From a checkpoint of a small mixture-of-experts model trained on Wikipedia: 50.1M parameters, 3577 steps.
Below are experts of layer 4 (counted from 0) of a mixture-of-experts language model. Rows are named router (the router's row for the expert), down (a neuron's output weights, with its number) and show model dimensions 0-255. Each number is 500 + 40 x the weight over its row's rms, rounded and kept within 0 to 999. Numbers have three digits each.
After each expert's rows: a language model's description of what the expert responds to. This comes from a sample of Wikipedia text that the model never trained on.

# expert 45
router:429482452436506550547492503456432471495488495534506468481489525577447424538465501507535466453519504524531513509553464487483531547510494481598464482499534422524545538472406475483498426534575395490468525480502487498538566576537468488474475482431446454463558487496566488502464502476486524518489509542582525540537441452486482512516479608525472526529520451508507444468553502540579531486472513479541534540515523472531445456538542509490434542451484486475515505514456503473478439511509543493538464511570457476449502508474503514538453447498445514441522527555592458554485494472491500492549459490527506438476532504523556519450461490490447422484450507460543507509434455529511525538436563523456540517529493553554425519480571555409471507521462459425501518501419575536571526443490533
down0:480498519536450537559480566548486512494405483454425486530469478510481510426489500473458504416505570461536494499483495438444481553545441469474442452504532433519371466457493542453487485488526479436504425520480556438525520449427463478478480503461511467530532397508474564551476448543511501391450440454491572527452441501504548474471498510425531451486503535506427513508488535538525545472500556447499546471506550494473445469571466560476549456472509542521452462470557416510528476490485508536534545504470526521469486515541513437513486476510521474529505503471495471452521435484468502443571455525506468498457442488525507556432475516543476570557518484489607495508483503484518487499540575544525467515534444458484504480442436532492505466563481505470478497431463394506499507512516486
down1:536462541544458553518529488581442554486555560470526497578465530458464584575461445512590556548479543460512493535541421529545506511486489501540570538573490545497502495525485522414574482502520482455483528523458520591518451502439481553474509594488549547495423462541478480467502503486551540578543637530538521527509458523498579485525544439495585461521464553501466504476540496484514485495537590487528504465524614534524454463479500510471507505501514485498499485567484494473536519541496492467466507488533465458476472504475398472437475464491452486520453500636514516478506537505526514529517479475484548481505502518492537527502499510466521501513547570483491492526496537460470526508509429460491391510469534547547481457558452492527466560535499545473538506469555463473482491526554513
What it handles: Articles and closing brackets. "the" after in/of before league or place names, closing parentheses after birth dates or clubs, and closing quotes after titles.

# expert 27
router:479457489461525530531527425511470458475452605513545523523445461499490480479539505447538565515517530502491577550511445494449509530535532552538455515512519474476523536471531480475517530500541466469474457477532448572469507471513421551507541451522437512504524510541555519475515556515574520489466471500504529554603453431485494468508521584510520545486449499486542546511603523533542611510447551510508539454529472480510516496488439495493497495526472458458495513560503478494543465519559526493534464530506453539517537455527439545519516418540498453533455455537629511440538509430575516519507412511486514495514549470507436527525428516517441489527471570543500507536504483478521452543398555500520591521504550534540459497517577570528525491478539543508519458387511491464547517512470493
down0:474502512514517504571547570531474474471405527467427475543433519493517524382531465460486512446468562424561449487491525491486470508526456485500393473533510437561433512511456492453509502470493488502536437549480502480470548435474443479454479454481453431475534411505489569456496465497529529413470447447501546501459494496472545476450509574430488503519480572514409474466498522525542544483493527443488529450513510468444459490555459492475515469483511543505398467512501433531525530485534486537550540429494512545458479504552523420539473518526496500525480506505448512488505474486452525428583481544530491500442473502537532574466459534529534505579550502449536528489511517413532505518538548600522449511543462513527490493438464581495506455579469519462481486470461444479501521469510487
down1:527446503518451593456528515515462518426484498477476483492467548487407484612444456468602544540521536441508495508487462533523505483578477525492569597592496519496529502505521533397568466522538522517455522522550525522468511481459477484520488545535566566514445504507508512536491503508528495539518598541509480490502518512511478481534494419521515498486504565530441461431567510497468430511489554509519467466516584553464470462461484483489540503456488434477472516478488477437525528541519534499520413481529522552546484521501444496496498464489559473540470490578498513484558483488457441506509471444468553470520511601505576571464474528502495479471493529486502533549484614397505561497490483459471458539516542498485454477573439513483420463529480538480496461433551511494472518488580527
What it handles: Commas and parentheses. Commas, opening parentheses, semicolons and dashes that start appositions, glosses or list items, as in "memory (ROM)" or "including".

# expert 60
router:582503578534579539542484481534502503538384504514444538506440464543523453540500555541474574474566446522492505471495486515496498495494588474479512494565480634479550454496523521487476527499552455440519531498491525503502476512464521444478528460514490471497521590517547477534510521530493506527492529528531569517480496470528520452563512467557544513596462521457579460498478544492491497491466475491557511464485431504475585594537499507496520526495496496464582511531410552484467475494511535506491484526444450505367433460531464521503534489408508526528509499495464465482584471469508439484377466445577467488455504495481553517548400523526461489523527531458459479501548524532503546515420482527425499499474525469517469466488489491456526523506540542487488427454530530498541468511487460
down1:538429524493453544471545525520504511513470551496510492559470520482494501576446456475591548508476550502475470458518414522484461582531454506450535505601457607503492471525558489455523495505545497500562527533556515527478511523460536538484480565544546558477473465528536500504519553476586508489547571538484461498475554488538503473455555397542554528562457609526504459456494505508473456441549521503451525501519594475529504458507537483468457545561459438535540499494504453511500543488496423472474471429558504462527494542492464523489507477463550542538501510569497509491517453525486534584527545419499472471436490488461546551511527510471506455444525519484452459501570547365512518518483490516466444565453520541520429431543484566529492501517495500549536499446543465471496531499516523
down2:442489488430475522448492506518483451534474476506519488493515490484486403478535536525454497478460445493512501467575498513512534427480511481429532522498550488499507516532457513517503481587474471502509518516563558421498549552530510483515414452471473517482452460498473487468553527532468501510533367526574500447572515540485560527479451457508610472510413429567475542498488460444493538518499554573445445588538435467547510486551494473518475471475411484532456496526527516562506552503494548464493492524468490535508577474465452427465529503560487527525498450508555446561564521470523506561464510554455489550462498479481505437485485455448531493500513462584524449536452452533465527487525495497522453508561538467511501484504530494489448539521507554528424488537432583537585471538508580
What it handles: Word-initial fragments. First lowercase or capital pieces of words split into several tokens, usually after the or a, such as hom-eland, c-left, Kor-keasaari.

# expert 37
router:492417489439493552577493453472510562480506588510537472509457435510522499477636553437528524446560459512541506479497513516516506510495495480551454517480496469517557505512541484414468480530478476505541535523540531491556460523497456526511529475442526482491519448534559497556497511503461526504456515542565471515544442490496465494564482563491530529590430473509553517549541433482522490492450547497473489537552467431500535512470525511446446480441588516494508505434514470535528520501517549530563445464521498512484529485498508477507469463464492489582462516471548486475513439513536548578507416460547537514478461475623537501522402534481536481594462574433502514527472436541436469494479560540471565565511508525567481488535492560505512506548526544440556526429472482499523500458483569
down0:491502501487459519591526564588477502469439482464452446508439508493538516404502522457449543433458568472533472481474513498494481552511478503494430489584518470536432513514426519440467491499522503484566463493461530507499510451477453530491499483440459448483549409516501581521505470544503541468494474503517562533435444492477566476442511579459519488513487570556433489489489476503492533482458495482455566477498529494497471500521462531472532479491477534530425465493554452515544527473486503563570545418481512517451518523556518423493528493483515472537460476475503537489507470453426533458601476511518524532423457469524533580466459523500496555628547501504515530468505529444534529497565568610538461502487461484553510531479495570477510485574472565467464510504425445460503511450487464
down1:542423512546509510453583533531432509489545546494448500508486495474452495576427443452575526498502502483499521544520425546494473489494486462498559529560496534527540522516532514419508502515512488509460533457539530559457526493446490495493452533548564560489431504521414510478482501514553523548530600591529489495505504547512513492515525422449587504542405567502453476452537498503490492490495544460496474468515608525527517451492490532493528497493483421512526528547470483425511519506512388521498517494498511539501421521526421534474523482465503487521490515644495549491558496529486498542502483461431490484538497498523496559504484554448486481462529544513486466569528645432465514500476442486515467550487599497477491474534478543504426474495467523511536470460549465470500475517562480
What it handles: Commas in lists. Commas and other punctuation closing a name or phrase, often in lists of people or places, before and, which, who.

# expert 38
router:529454456521500503471477488541476507555466496474480539491454576520461497497498494535563509453495539481435548480493439547410497445543527522525430483553473513484553555453529449439553444521510480540494539480557470462437444448392558461478477459480440472425538464468522492489517534521478512507503505528535547514488462495503509615523540488500513459546431454548576451461557570479549511551505480459433494452529498558434520450565561473470440525497527524502528534466528477484522497475466437517552450516503511428528546493484426491508420502483473468501488421499530518497460512551531563475444504442528495518433483455562509504510547525497411454552521503459489468485484458467465489544516498484476430524619478438571542449537539560524530525453549503505492481530517528505591552525463455
down0:473528495514408536539562548469508471488486437460437469525425460500503463428489493436484496384489573457537497477488526481510483559528488514450404446522521493555407503483500518463495491412486460516505405498487536465483527470481448522464467477448485435473485390520451553479449464561548485400504445458477564512444446483515535473521593496449512519494493553532416604500525499493510559467505513505456453555542517490521460514534491523521540463471478536498430470487520425547549539472473466560516535445492516580492483474522534426470481502506517510487500503484444494516527491486450528424556485509519535512417493414507465565459476520448508507553519431518480503524526463422494514490529531574526497497515468514498475475485478549524575493491411477511482464440454457511526498482519510
down1:495490500552381578479479529582473584420490585553528505523459537433463518575460422470573538481463527482487497501493471507496510554560550528505558492605511582497589515484515524420543422549530529522498507506522483519449507485466495528523471569536567588505447508545511492549476541460579546497529573519509463453514505479507506496521502400526578513550515534495453499446503473482569453486516561551527442429551638481527483450472490504463539521425518483521512482514488491485505510505522474494452434492590501482525449517485451462481477499466527465531488472546481476505530527521481518531513521452531524462502460539553493504491483510481500499434530543466496522495515562414487516541455436469497492551504542528538444487571476548531447466499505474469510503433555472473482526507504518
What it handles: Personal first names. Given names starting a person's name in lists, tables and prose, like John, Michael, David, plus pronouns he and she.

# expert 53
router:553447561518508573474503413459476465445523503472488571496517531443458476548536594501523526524542605421464505484491468573550558493556574480543468524579512536506545527464504450533531513430509557451457503570603552536459484529512496508418495527496468462473490538516508524448532502546517544565485516472501533490496525547464442550496550483515510472506513450497541533507543538561538557499429555573538517524535528475522450575484487525509483544475531516463511501526503418495455516535457563482522457548457415560508470493504493481492424508423490501507444481523499542502505561447519531529409521512509510542527493503504547512459520536505479476474476535466548463512517470434488527538466581549512550490491511494530450464427515533514551422549562560476512426488517587500498505485580555
down0:478471509507440537523512558536438515443469535500425525502465481500445524412538480482490522416487498474564496514514493471471422539540457453475422400577540406533441488464433496431527456496489505510561421462474531487510504484516453477507520445448484465505487450550473573492445457527534491415462422470531580528508472481447488487446533536446504479518531502520452513500513532512536531503515523503470472505488463487451410505537467484460543498408473527526409491495568442497571519471470444577538528461473489459470534501578521430460498502514571486549526490471444450499533474491465526460517466483511554501424450491553476566449476515509448562557457459463528510518506506470458514494512557548530457517502452489552483480459464578507514453574457465451509497489439434518484487449512554
down1:506411514484455498464532505513483534439482545532487541556479539437492516569438406533613529542484551484462503527498460570528511498501466541496514479608482564529541470518545486428544506469549491476498526471557463544452507521509506539496482565523544553562411470555487514475495542499589578546553656550488467466512466520562512492546519461519550523527521555515433447464570527477507436479542555544490487469571610471493517423544524454462563526494507493518523505542504514472502576492461523528438427431570456471502501537490457531461479462493522553444486464515466508506513459547514446535481490486467519445531488528571502563485498495470524544417575520520492487498500509466470507544473464526495506530450497474515456490504494556498452478517457503522502482461533494448506503541552519
What it handles: Infobox line starts. Line-initial hyphen bullets, line breaks and field labels in infoboxes and lists, such as Website, Species, Occupation, and year pieces 202.

# expert 62
router:502512568477471480564501492450509534591466447581584500519526398488482397495496442473530507513453521463461506510437562524579502468503508494536499481511556482422510481500561434470494579520503448444538475509469488447480463453452476515489496506498487532546550569470528491530551575529571529510495509508526547484477461512561472445536488476493505479459487495491529473523573495524508576470522534456523551534551427466508469561517534525507493507497555459518545543495415534456517483516536484460604442527510406448486532517499542540552418495498483455501448572549593561381505500501488464560472511481461512527487481494477474484566492521547484495450499524511531512509513500389454527507560499551407544537536530455452491464527530545474437476510467510527515476530483551546546476473526525
down1:500419502553468549418551521495429483484517494506428458505518512468485510565495460526528473535444514471506440518492452487511519521520462511517516511609513579490521455502489520416530451488564533509497526517490564541463491510481477503560545519482599546508418523538493493467497488502568518498480614506481503542477490534523517528508516450498521559542503613476491477461581502455458485485581567513507489499567611502512474479539509489480482499420490503546507551564510512492486507555472499539525501459522525536522522509483415524498492456450505519540493501545512534472543514545467501530519463442505595473462465553558527560512491533559508489467544538470506462516529590345499493543473459465501384497445511507498439489556459583535467523517512534469493464435557432496466491511521497
down2:460513491445448506451493506557515491542566487493578522509510507483518416492548508559480485530480502523465462451568480467567564466482534457500463537523527497482518456488431530508499480572462501538457472529471543498483563548492458483508385491484470488485511492518533452455610520484494525500431356531539441520613445540493476549514493485551541543529405518585549522498445488448526504582498445562443507559538432458466490541560487481494487455495504522549484482478457554551482534483498523437544479529499531517499524475453496475502497551519441567491544479505484445535572515476439500532477501581461517468493511431458489502483484484463536523479506456521501514510467489522450530537561458543550531531501549456548560506479501474505378562523478515513423531517460524517539473530487588
What it handles: Articles and determiners. Articles and possessive determiners starting noun phrases after prepositions or verbs, such as the, a, The, his, its, their.

# expert 7
router:529515548483565562532495455481455541510454475532480487503477489531471513524513474505473489529483603449525565486509577590532512514526502523516472492486533468592520468450564469451535554506519482445474561589504457533508514457443533518515475448513545472532569558555435516534457523531474479513459567534548472526510525527544441537573528449518570429543519453458586409467466453506514496467530551522511488434537501561437504457460477481520487524433486464447537547575497464495481537548492477535544432511523505425497529487557551541506473522494497506475475525492462567484503552471546472514525447484542422483521466536478529512523496496549458480549544518513501500477467501428496483557429546523475479498444450471547467395514502614523489565513505578468549527510555521572537454565526497
down0:560522548460466552536525567563471442474426488509451509502448460521499518451491504475490512451475575504582505504502529515533516547540473487493456480566546450513504513448493538447510481488496474507513380451459536498513476488507456502477529468461511467471488458524457571508498490477506512404457466460509563515476439485554532441507520523431541487534532511563404553475500528568542548459504491446502522503521472490446466540569464562434555514424539488473402483486543409539517518492525503533546517465479511529482507492559530439479501468568547476502515457440486515498525429528459522422584430493490525478467458494550545577467472523464516484514532440493458531500445510413503515494529542537524474495551467544551566519439440565519507452536422526500458509438409446510509498441539526
down1:573456497480490603413549509527515556468483554539448482520460485494480489541483461499597512533466562478520500474507447507541534516533487476493522504586453598509479465485512541466557498480546507506474547528564526536489479537456491576445489535573514589455412522549498476503496522457518542460477596563487455501476489533525544536501519427560601522491479563469461463455521418503490484441488596504460490426555531451542538431478501491476494538484483464519562528530497490466491550474517447506447539502503514477475454517487418513484531521458526540503439475496458529512518484536441490541523517426461506485504533477538532513483568511490507481437596581529507478500569546419520505521452451468494465570477562481468451489577451531465448485533520578491511474465540479462484476534522487
What it handles: Verb-initial word pieces. First pieces of verbs split into subwords, often prefixes, such as dis, sup, trans, under, con, coun-tered, infl-ate.

# expert 54
router:522542474462509545589520469451409539502504458487527493504560507502551430533510472529524534459545466431530532528507466475520561464515504515524541509569536478427488478462499436487483518545498447506578456575455556447431532489488498475481526490397499494575534444548529488532502556439469582603463541510479524483483486535578488538477503504589527495464493481518499521527504519476555573529507554558489451518501399482553431438542502503508506490471593475542520540461511493554495535510540510466512576512421480489474461424493467508481513492470498479541477552459511466537534541512464460520501541439553435433461523503468518535414460474526491490524543525443537503470512473490494561562465520474396551487546504499551394504490502533489509470452491504469579491457575535529529519546505518
down0:459478516512385505552515530530466528461462502506470489515464494462480534450492588500488480422515524472530469482498512487491481553490435526464495482550536464480451495466475532420515491496502498524515398492514532519499471442495458494494518490430511439487503385540490571550468467527497471432474390429446555512466469496539570470523510512449447499542433520496415540436496466549496586477505494508519501510520503522435449509538465474427522466468504492525473441484535451518528509481447449586517493474435527574503565483598532407547543476501512471510479484468486525444575424450475527477607462535491552483417486427520463539457460522483494542569528497520491481523478494453488509525525547522504427544524467516511487512475529567486509460573488520446463469444467432480548491472523506
down1:486455515535461493418543538560455546500494537548492526548447548488481583539504418463569516532461577471484512483487435563508506520527469506500542474614456580471532535522513498456543486516545483512516531493464437506460482526481472524501495532526513556496380542549507489495495503502588569526544587498452511510516494521499482495501564395513525487512476548512462449490535450479525465431515554493515482425574554489503466478447504522509502493484457506512534510545509495453538533507466454539472451478552538506493475546501385462513515427439511520509475509583480570479559480540501539509526466490514540458493475509460528569473563516473538472466596542495460498552538601405487495544483448503515484549469554481506435432565456534528440458510522479508533532427539515450502476526493533
What it handles: Table headers and labels. Column headers and separators in tables and infoboxes, such as Opponent, Silver, Total, Votes, Preceded, and the pipes between them.

# expert 17
router:504546538520543494495502489512492484498501495476538485521441544498534503552553432540503597485517476536517499450536545565521470509521459507531503489536580553502555493499593545507500509515539458498466516495458451496473468459475617536472453474430488501471471543509517472465466434570512567554534544506534521518511457538473471513460456503499582523466486466475483457454419537438515506486405482504438503545501499482519553554565492539421429447508531528465543521515482490470542503483519541476538474549539469436475488465498473483540524450461474500475503450487519559494496502489556489576575409500489451482508508519428461501454474475490461487475578437467501481533653450490487480483445503500433555606506529447438438550480520501517520531495493442611494488540473481520538477495605490
down0:523516526492446557528523560515464441491451494518453477565467472524471523442509510450488505372446547495547498506469591458494436509536468469510400480474559489522458495514485576498515456485488457492484422471449557482541485466473498488518503532452490460502537440522452558508421461558540504403463489464492567501450508483455538464499506552419523444545523533485432528532508534541516549515520451456459500502518495500508450461562531515447611462379503467495478458511489483536514503490525470559570557427454505489429504493536553450541532473479488473528502546487451507516577446495516539467545456512501535505455486476523518584481520558489504525576496439480562547517474441481512481530518575519509444503484454491546514480473477537492537437520453509482521509514407422466483525449573509
down1:560394516541536542417536511508449534455528567477432510560481562487459510602461469511568544537492537503502507537529498551485506508512477512526548464575477526483562513541484553457573409510540530459474544485470499496441477540542552499480454548537561560552395504535497494504476488475604560532543581525476548467526493506529524442513525501514573593513459534490449442502505499505493462477529571548490522422537650476528482523490510511420533540496554471508542485564544441479555519501480474517474440438579502488495462524509409503508474522468463497493482459549486506497514498536538522496511535428486530471464517521545562531509516491483529518449593520519498460506479557470482455541499500476547468549429565491504477465548535504512487510497464533489497472491560496472482475487542460
What it handles: Prepositions after content words. Prepositions following a noun, verb or adjective in prose, often before the, such as rich in, reliant on, into, from, during.

# expert 22
router:493460510545543480535560452485520553538449468502472534515513506529550505506512506513516517404413435487512528473527461546545538450528436580540546524507528519605512465477505487439523471561479530488446569589492453423465470430500539381490460464471511377575484480521514492494466515531506547533482489512514522489505443522600522509544437572531442449461540500534537488487590501558515553532460513486513533513527518451511522465564514482452509469449496450441507508556450530484528465479479507489451459558529471488413534477477548586514452472532463456516492493554505514526568464437484495493449472504478499517501510482540502505549521578474454408544525476549554467546530523485463497565496505488491501546531471498526449504440545526422517521489535548521459472488412503474490532539558462
down0:521522534503466534543507544517483448419480537506432515504439492482491512404479544441490514398494612471538491478495547533509459570573490489503478474518528439486430528494486545441489463489497522526568434519466512513492506446469456538447507467423505467499541425556461584527460469522571500433494478445527557549456446483503508487462566542479532499539533489519444503465516591554589525470510502488441518494532439470423453445531461531486557503478530555497409484491521422496555485478511442550512519440488513556448482488544556397498505491497507492503465478459426502439530436539474508443538477528521530473417535444508489582410512521492496559523448500448519512518510520444515533488519528521494478461520452528448490484456458490489495438533467499524482462501467438452542554514517518
down1:509481510552473489393502577542493496478464528513489469570479540489494496546470416473557522552478533477457452519507490536548504503509494493487540479588464567497471519499527498433523476461515492499515515514529511494482516505535492517523472544509505610538416496558494501537447516470564569517524614542514470430513466513502529499471514447539550564541546595476526422431515492467524465426540596532479535448575604493515483478521468499487506513454502470525505474535534482522535565505426428489477495543531475525440522507493422551494519485454494528508464468601461522489514512581513498553526493484478568468460469514515560529488501525483506500472566502559466513463554603370499552505473437513516464575502560475484487491548499511540431517500465540537458459428537470473498503481514505
What it handles: Sentence and section breaks. Sentence-ending periods, blank lines and == heading markers at section starts, plus sentence-opening The, as in ==Area==.

# expert 3
router:494474532464437530498489461530490511515470504493502536490479436514356544526558518487446569470499456458444457499493451500521490552467498589520484507518508492480494549468483529503464451547527486411446528528476501451433541458514515503502423462416524460456536515486511524494527520530485499534448516494487491513487455409507507481522476425479482445489450456401534552485499523496511483475508567467499501486492456451534436497504557523477534498532563479368485457506495448519501458474493507455502478505512491499454534424506470564497457470432427496524503540459456500490458543557600593481386526562472518449472519525494520423520441467437516430540505541521535474527564494511489498505427469510524463521611496519522478577485558526518503517444556452570511447483523556499493566466515488
down0:545501526498499505531569590520528476431434461496446470529503454526496521461535528474439487420473571447559493500489530519483485565506539460445480449549529405497432491478491530433532501524491504502518429493471495477538494410436469511519488496445491469466510472549509528540485466523453484429447426395490574531403476479522537470479490495485517497481464563539399506483514528532504587514467505499467534478498552495440497490550494515441525474489497514496403485476520458509557529438539492506459493523488500498457561485572545449505489469548492501525479456492441476447519494526461519493617444516527493437451497432477519564452507488469486578615546470499526476541517493413525530549515488550553459539542430494487520505507494549493526487585447497436479494500450422542495516469535481
down1:499433552519458534434527593593437587468515568541496515507458511465493480547473433489538533522497525510465512511500447543495488488565505520546591487618440535551544504532514490453571447501526491510537536478540490555522488498496492479477491583498559568504448540517509500570511469454574542526550582525508512508524553480514554515525569468541603498473522517519463490465499422533448471447512542528492466458551610460561462476433541465539462532423484443495546506579514522482489583526456471480490482436513470471477488530530444450466491485487525551489467473601492529513473523538482546551492518429458486480513476493488535527547520511497478480500579518494539478513561594409456503523480469490510475534486538503468486430565502545471485526495506571510506467521511460508478480521536483
What it handles: Role and group nouns. Nouns ending a noun phrase, often roles or groups before "of/and": member, player, team, director, people, bassist, students, votes.

# expert 16
router:515468489461504518529486498482509467515481505456453462483493434552425496472513483542506527504447535474482489492488510492531554494545517487562494529537451464518466384450419437508426526511470485493417357498587547519471496500500452525513456495471426429477617531541548461470439592539497522527501548545494593464548534543495432509607529519489503528579514498491547464505468552476496561489485526457485573518493452501518579507540536475495474512474515491477502457490478522471539502521533544449557574526483520481525461455445487558469563501514492462505456490526556597448482511495505497470545499490481419415479574529503518503551525476483473530583582516492507489557474533480493457527492557493530520486538459557542469479525479579492529513546546503524539472528475552513543581492486522
down0:494521532453455555572553612589525519477451487476436534509465417483480522424519500484493515458533558467512461480498479525484473537545467478484453470537544446505437495461443551455485472473515516503526442538487553489510559451452470428418492503453473396519516449457488568533509491533524495462473384461494486535519456504492544431499498506475509444511467544482418503446514506535536526515578564441490528500519490501473445506552495529463564505499535525500455454493540468542503537468510458579546512485431473505445571515541512425473497491520483515553529526553458493486502433495431531462598467503474518512453467513489499522445465538469513513564520450476466507495528518427501551504513566584475442574501434503540505456446451580483518494539480533482469509450433415472519460477501466
down1:490432522516497560444548513558497528491504562514404507533497539473443456548485437454567492539457553454537481518517435503545518527480437494537554481648499549497533441533476480387541471514558459503523576453502507524459498542475475494507461563541485566450398531510464465541470481484516548489525579530458469447544509508495469471465497445495572522528505551478462491444496462507458439494523585524500495441570597547559459490474505477480512577451512424513502547513490453492500505497484475588445501466574491534472502505488478527472521494447524506489450493536479515498501480551504491580542470470475468479524493539526507529528497515517458483450534533497521517494515557408496563507473443472482506558484566461524430422545476513469485504542503552475542463420559446473497512439518534
What it handles: Fragments in tables and scripts. Digits right after table pipes or dashes, such as 4 in 4–0, plus pieces of transliterated or foreign words, apostrophes and slashes.

# expert 31
router:475486543479534566580459458486420563495517529550524433480440489511480536519470481568468510520481467531480540476575431556553501516521472517510486565521534539475545528507434486443529451491528502479482513451561479489488486468462567505507437427476519493535530471500483480508523480546552505531521532480558459457550511478464472535464491514458509487513550407488554445495527490510538508423475516502506402511515504454510538440496542560401540583472509509469540539507493505485508522505478561457462498510450455493476530484439426539623397511444478490517525492545531502411502470454527384448482477440532397466532556464499518496495509481560541475516578534519488486495490516494481511501509464518427563547527491488516485491443517491530538590523514416534500421465507538431514492486565439
down0:504591556526464476568524582530519501449409551488435498503461463496457497431594488425481476384457581444552474526445551454461463552580545496479443465505535469533443470494473474449510508526482514476536422501477530497497485475496480508434527491417495476481531418565482566503443456538468501411488449467518560488446434485499496481489508534441479482534496506503446551492526526524537575463498541499450512505562510485463483524537454512459586519471553579528427457475522450511494501530509509548533522445445511535455511489557539449453513521531553476508525509510471491447531463504496527431520432543523520497425482424525515518455522529439519523549495524478488531529473490443476494534523532562527501497543480481561547472512479571461467465579457504510497510478453409462524549488527502
down1:518455501535443534398545521594447523446540534503513517547489524486524539546469452447557538517489547482472475537473445538520473491523523566452549501570428566484560419480568508462502478512529486490465557512522531564513514539473520499483434545476540585508401502535495514510477540490531572524563623481536487437511502514505482504469559415524516546546515545484491443458530522484467436508565531491507471485531592478551517502528450502489502497490480434468554501541465547490508526539493423542512508483548507527485416556557385503459456482446498532529510438529479528513535520501492512502535523429489519422507483533517540539520500479448529519464524562528512467536531581441483522562498469432483462545479488489491439498559431515510459479563476497477501480445589478476506484454573500
What it handles: Line-initial table markers. Pipes and dashes opening table rows or list items, plus sentence-opening prepositions such as On, In, During, and section headings.

# expert 6
router:488561517460507533466456534431398453572546509538470563535532539501496466547552555554505534480477520449455576478511417595527557469515504525519488503448482529486597555480460481477438485452516485456460525475611484517500448416475525530493513458443519469491500508541505475542468550549530564509448492558500536481517515507460432546553502486530486472494500417536553469521532510477441519501472529475416473522504472463522506519554532509481542573475505492391517475475477490487559466474521509469507507499461503447423547486506492533522491526501480427490482482471548550523489475466515508496466413513512375466526469507530518490506507581408475513508510540526518459549514457504488497524504555561443530599482516443555520463482593485480519502506572441561530463511474531497553570489558527
down0:501545542507397490520533596525471459491457501464439474496466505478447486404491540467509483412466546478477495516482547522471461573538489526466431466503527464521406498500443509483521494427560528526510461505494535507516470437477491510482521486468507409491544467517452564510455453567532517378451420459492534481439455440513536416462551496455547469493535546544419562464473518531560500508528534475441516507530476507465449494546482501495565520486546521525416464492549404504531528464496471544498551499501499498478491464540509410465520541516498488473493455497448467477558418502450540438582500506432536486457512499568473607429495557507505532534530510463502473523490506518488521504478549554509479499479435511514498464471436516462491463535500528497472530470407426488481493454529465
down1:518394523552473503440514550532484552455466567562502508555456556525446496563480455474539513509469506461474448497538413533538497504565470549524572488561455537459571505542540522421545468514534521473480505545496509535523553517501477512497497573500560537540472488493500483563464505494569589512543638508538498458559528501520482484523575440502554496534469561500508468480513485457492464450542593489534506388543589502514501451473500496511455553514508461461505517515494494489512552513473509543482457480538477488498467499516461583461481452478502463478433452581530507492493504528485477578498506439484495458444489500486558533545519508503495517488538540507519517553507588450475534589417431460496503553449533515520449422568529514486454517494500525513470471411547452471496467469555500
What it handles: Infobox and list punctuation. Colons after infobox field names, list dashes, table pipes at row starts, and section heading markers, such as Headquarters: or "- Born".

# expert 30
router:524470483482472505476497483474511490500586447488559489512497469440495554522586474620496536491525501508434528468519460499429503465484508552486477532513570603526547444464481487520493469414562475449488516498588444518471500445459531488437470493505571501508502565472491456505477499548441551526486472506459578478479505521448478542483444448510495574488550479412524523513502503517516495485536530459488479534558529502427492478530500561473353480513495479515478478486508485564487490588552561524498518516490454480415520508487499512458475526468465546503500503476511505507510458492538505455467411473564510443457481472498466415576507533522514514495452512470543466522488455508570546563490509490482530588519605490486446519597565471431501476475476519493549397481509485572555523481511512
down0:511496531526522573566587569544511537423457513526461485491467433505468523415509532465425487403521495484534478486498530470527480576535472475506413441502543442542473510551478541441505531486463463563505428522488516510487515446497456476470507458427449470480542441549472585507445469565535536415490439435511515505485453510500555438535496514442561494518510478524396556485494491538523510497495499474498503511524505505508441521571466555438555463458493495481495473501498453530528474449511426528498498492515499503463521507553471403532505469507498499486502478496474552494582445466475497439515466532495542488396549497517492524446537556471477551555546397477513495551505450422498479470565533530486506488536474548525542453430459582515497460519470464523512473490423426566525484529525466
down1:510431474519469526443525561536438551438475562435487500551505549465524540555497421465560529471460518508465467553546497517541533487496418554502541523613462561492548452479459518438589446512501493505541592473496527534480549523494530549522466552537568529495417516504499490506515523520575561523497633557483522508511561466525475528533560428531558493539467549532487462510488487530475423495549535552528461464575551469544487477438507488456481527481508461454477508535522503487476536504484458514457490505539545500507445545496467495465463497410476499556510483555491527479460555563471549533470504448456532479457475513488543506524557509460471521456535517514507435486538542379437496530449510505505460516504511449535471443484484508555440467537531551528501465398557492472496536516539480
What it handles: Linking prepositions, hyphens. Prepositions that join a noun to its complement, mostly of, by, to, between, plus hyphens inside compounds like tower-shaped or director-in-residence.

# expert 52
router:486472533501539476538484525475522566536458494448494504478462518492497506500503534516532568434484537416469546485502509487583520492552466533503489591529485533519534495435536509511445494530458449496558499545612479531469457508473449475483537452486549441429483521504500470474489523551498477540502527472553501422611512534519461449535453497467483507511573463545493499506581495498574548545452508442465555467531484448458514468496477527500465502481482436472518504511525508424452559439529582508572552562467453462432533466491506481554476440430488422500381505525553490528520462529509458556504476446501468505439469495458617446517458549492480498563512454470570498549483517451474515505537479442525503549573542510602488491475462480495502509429499512493544468463507474488540511411497545
down0:483514521479449484539538575510467528459430500495420475495420458449458471429503513453464502438495553466527454481475549509511511501577467484488438454519540472509393517487458538394499475487446496516561404502487497486546457469496437497487512487448524440479558415535493588516458452528526530422473429517533565541442470487539535459534546535462524496549463532487410495534518548517534574522451530490475520517499441446460493485538492508471543483458523525485454415493548477525557460443490503519568520477492506482433540513541549408505520482550474492497501463474470460447526398505470500454583465522507545507446523481508489594446514521459470502586469482507504503511481484456499544485539553549553480529484484520504452471473442527469505461532458505496501482514418406480538553471507510
down1:516435527545530537438538550535496528473533523535492502493465518467477527589472425475552552562478523424495518530525417501509502531559487458514549481627452536520477486528611497403550480553504488477508501516538473528492523504511500516521483510490553621508425498490515513475472510503572559480500588518524494516492507523529490497485526398527556532557484573463476470499592501482468482464537568489459473485564597495502450436513493555494504498440537493490555492553475480519528537499462455493495519506519494564479486540497401555468471498516472506471463468558451517495524476526502493586522493466502544417444502516506539558505485446478529510459568547459518446536495572414473548554493488491506502568451557524509437425498476528531476534518451540507497503447580442471516451518499528
What it handles: Intro commas and lead words. Commas after opening date phrases like In June 2020, plus is, a after a subject and heading markers.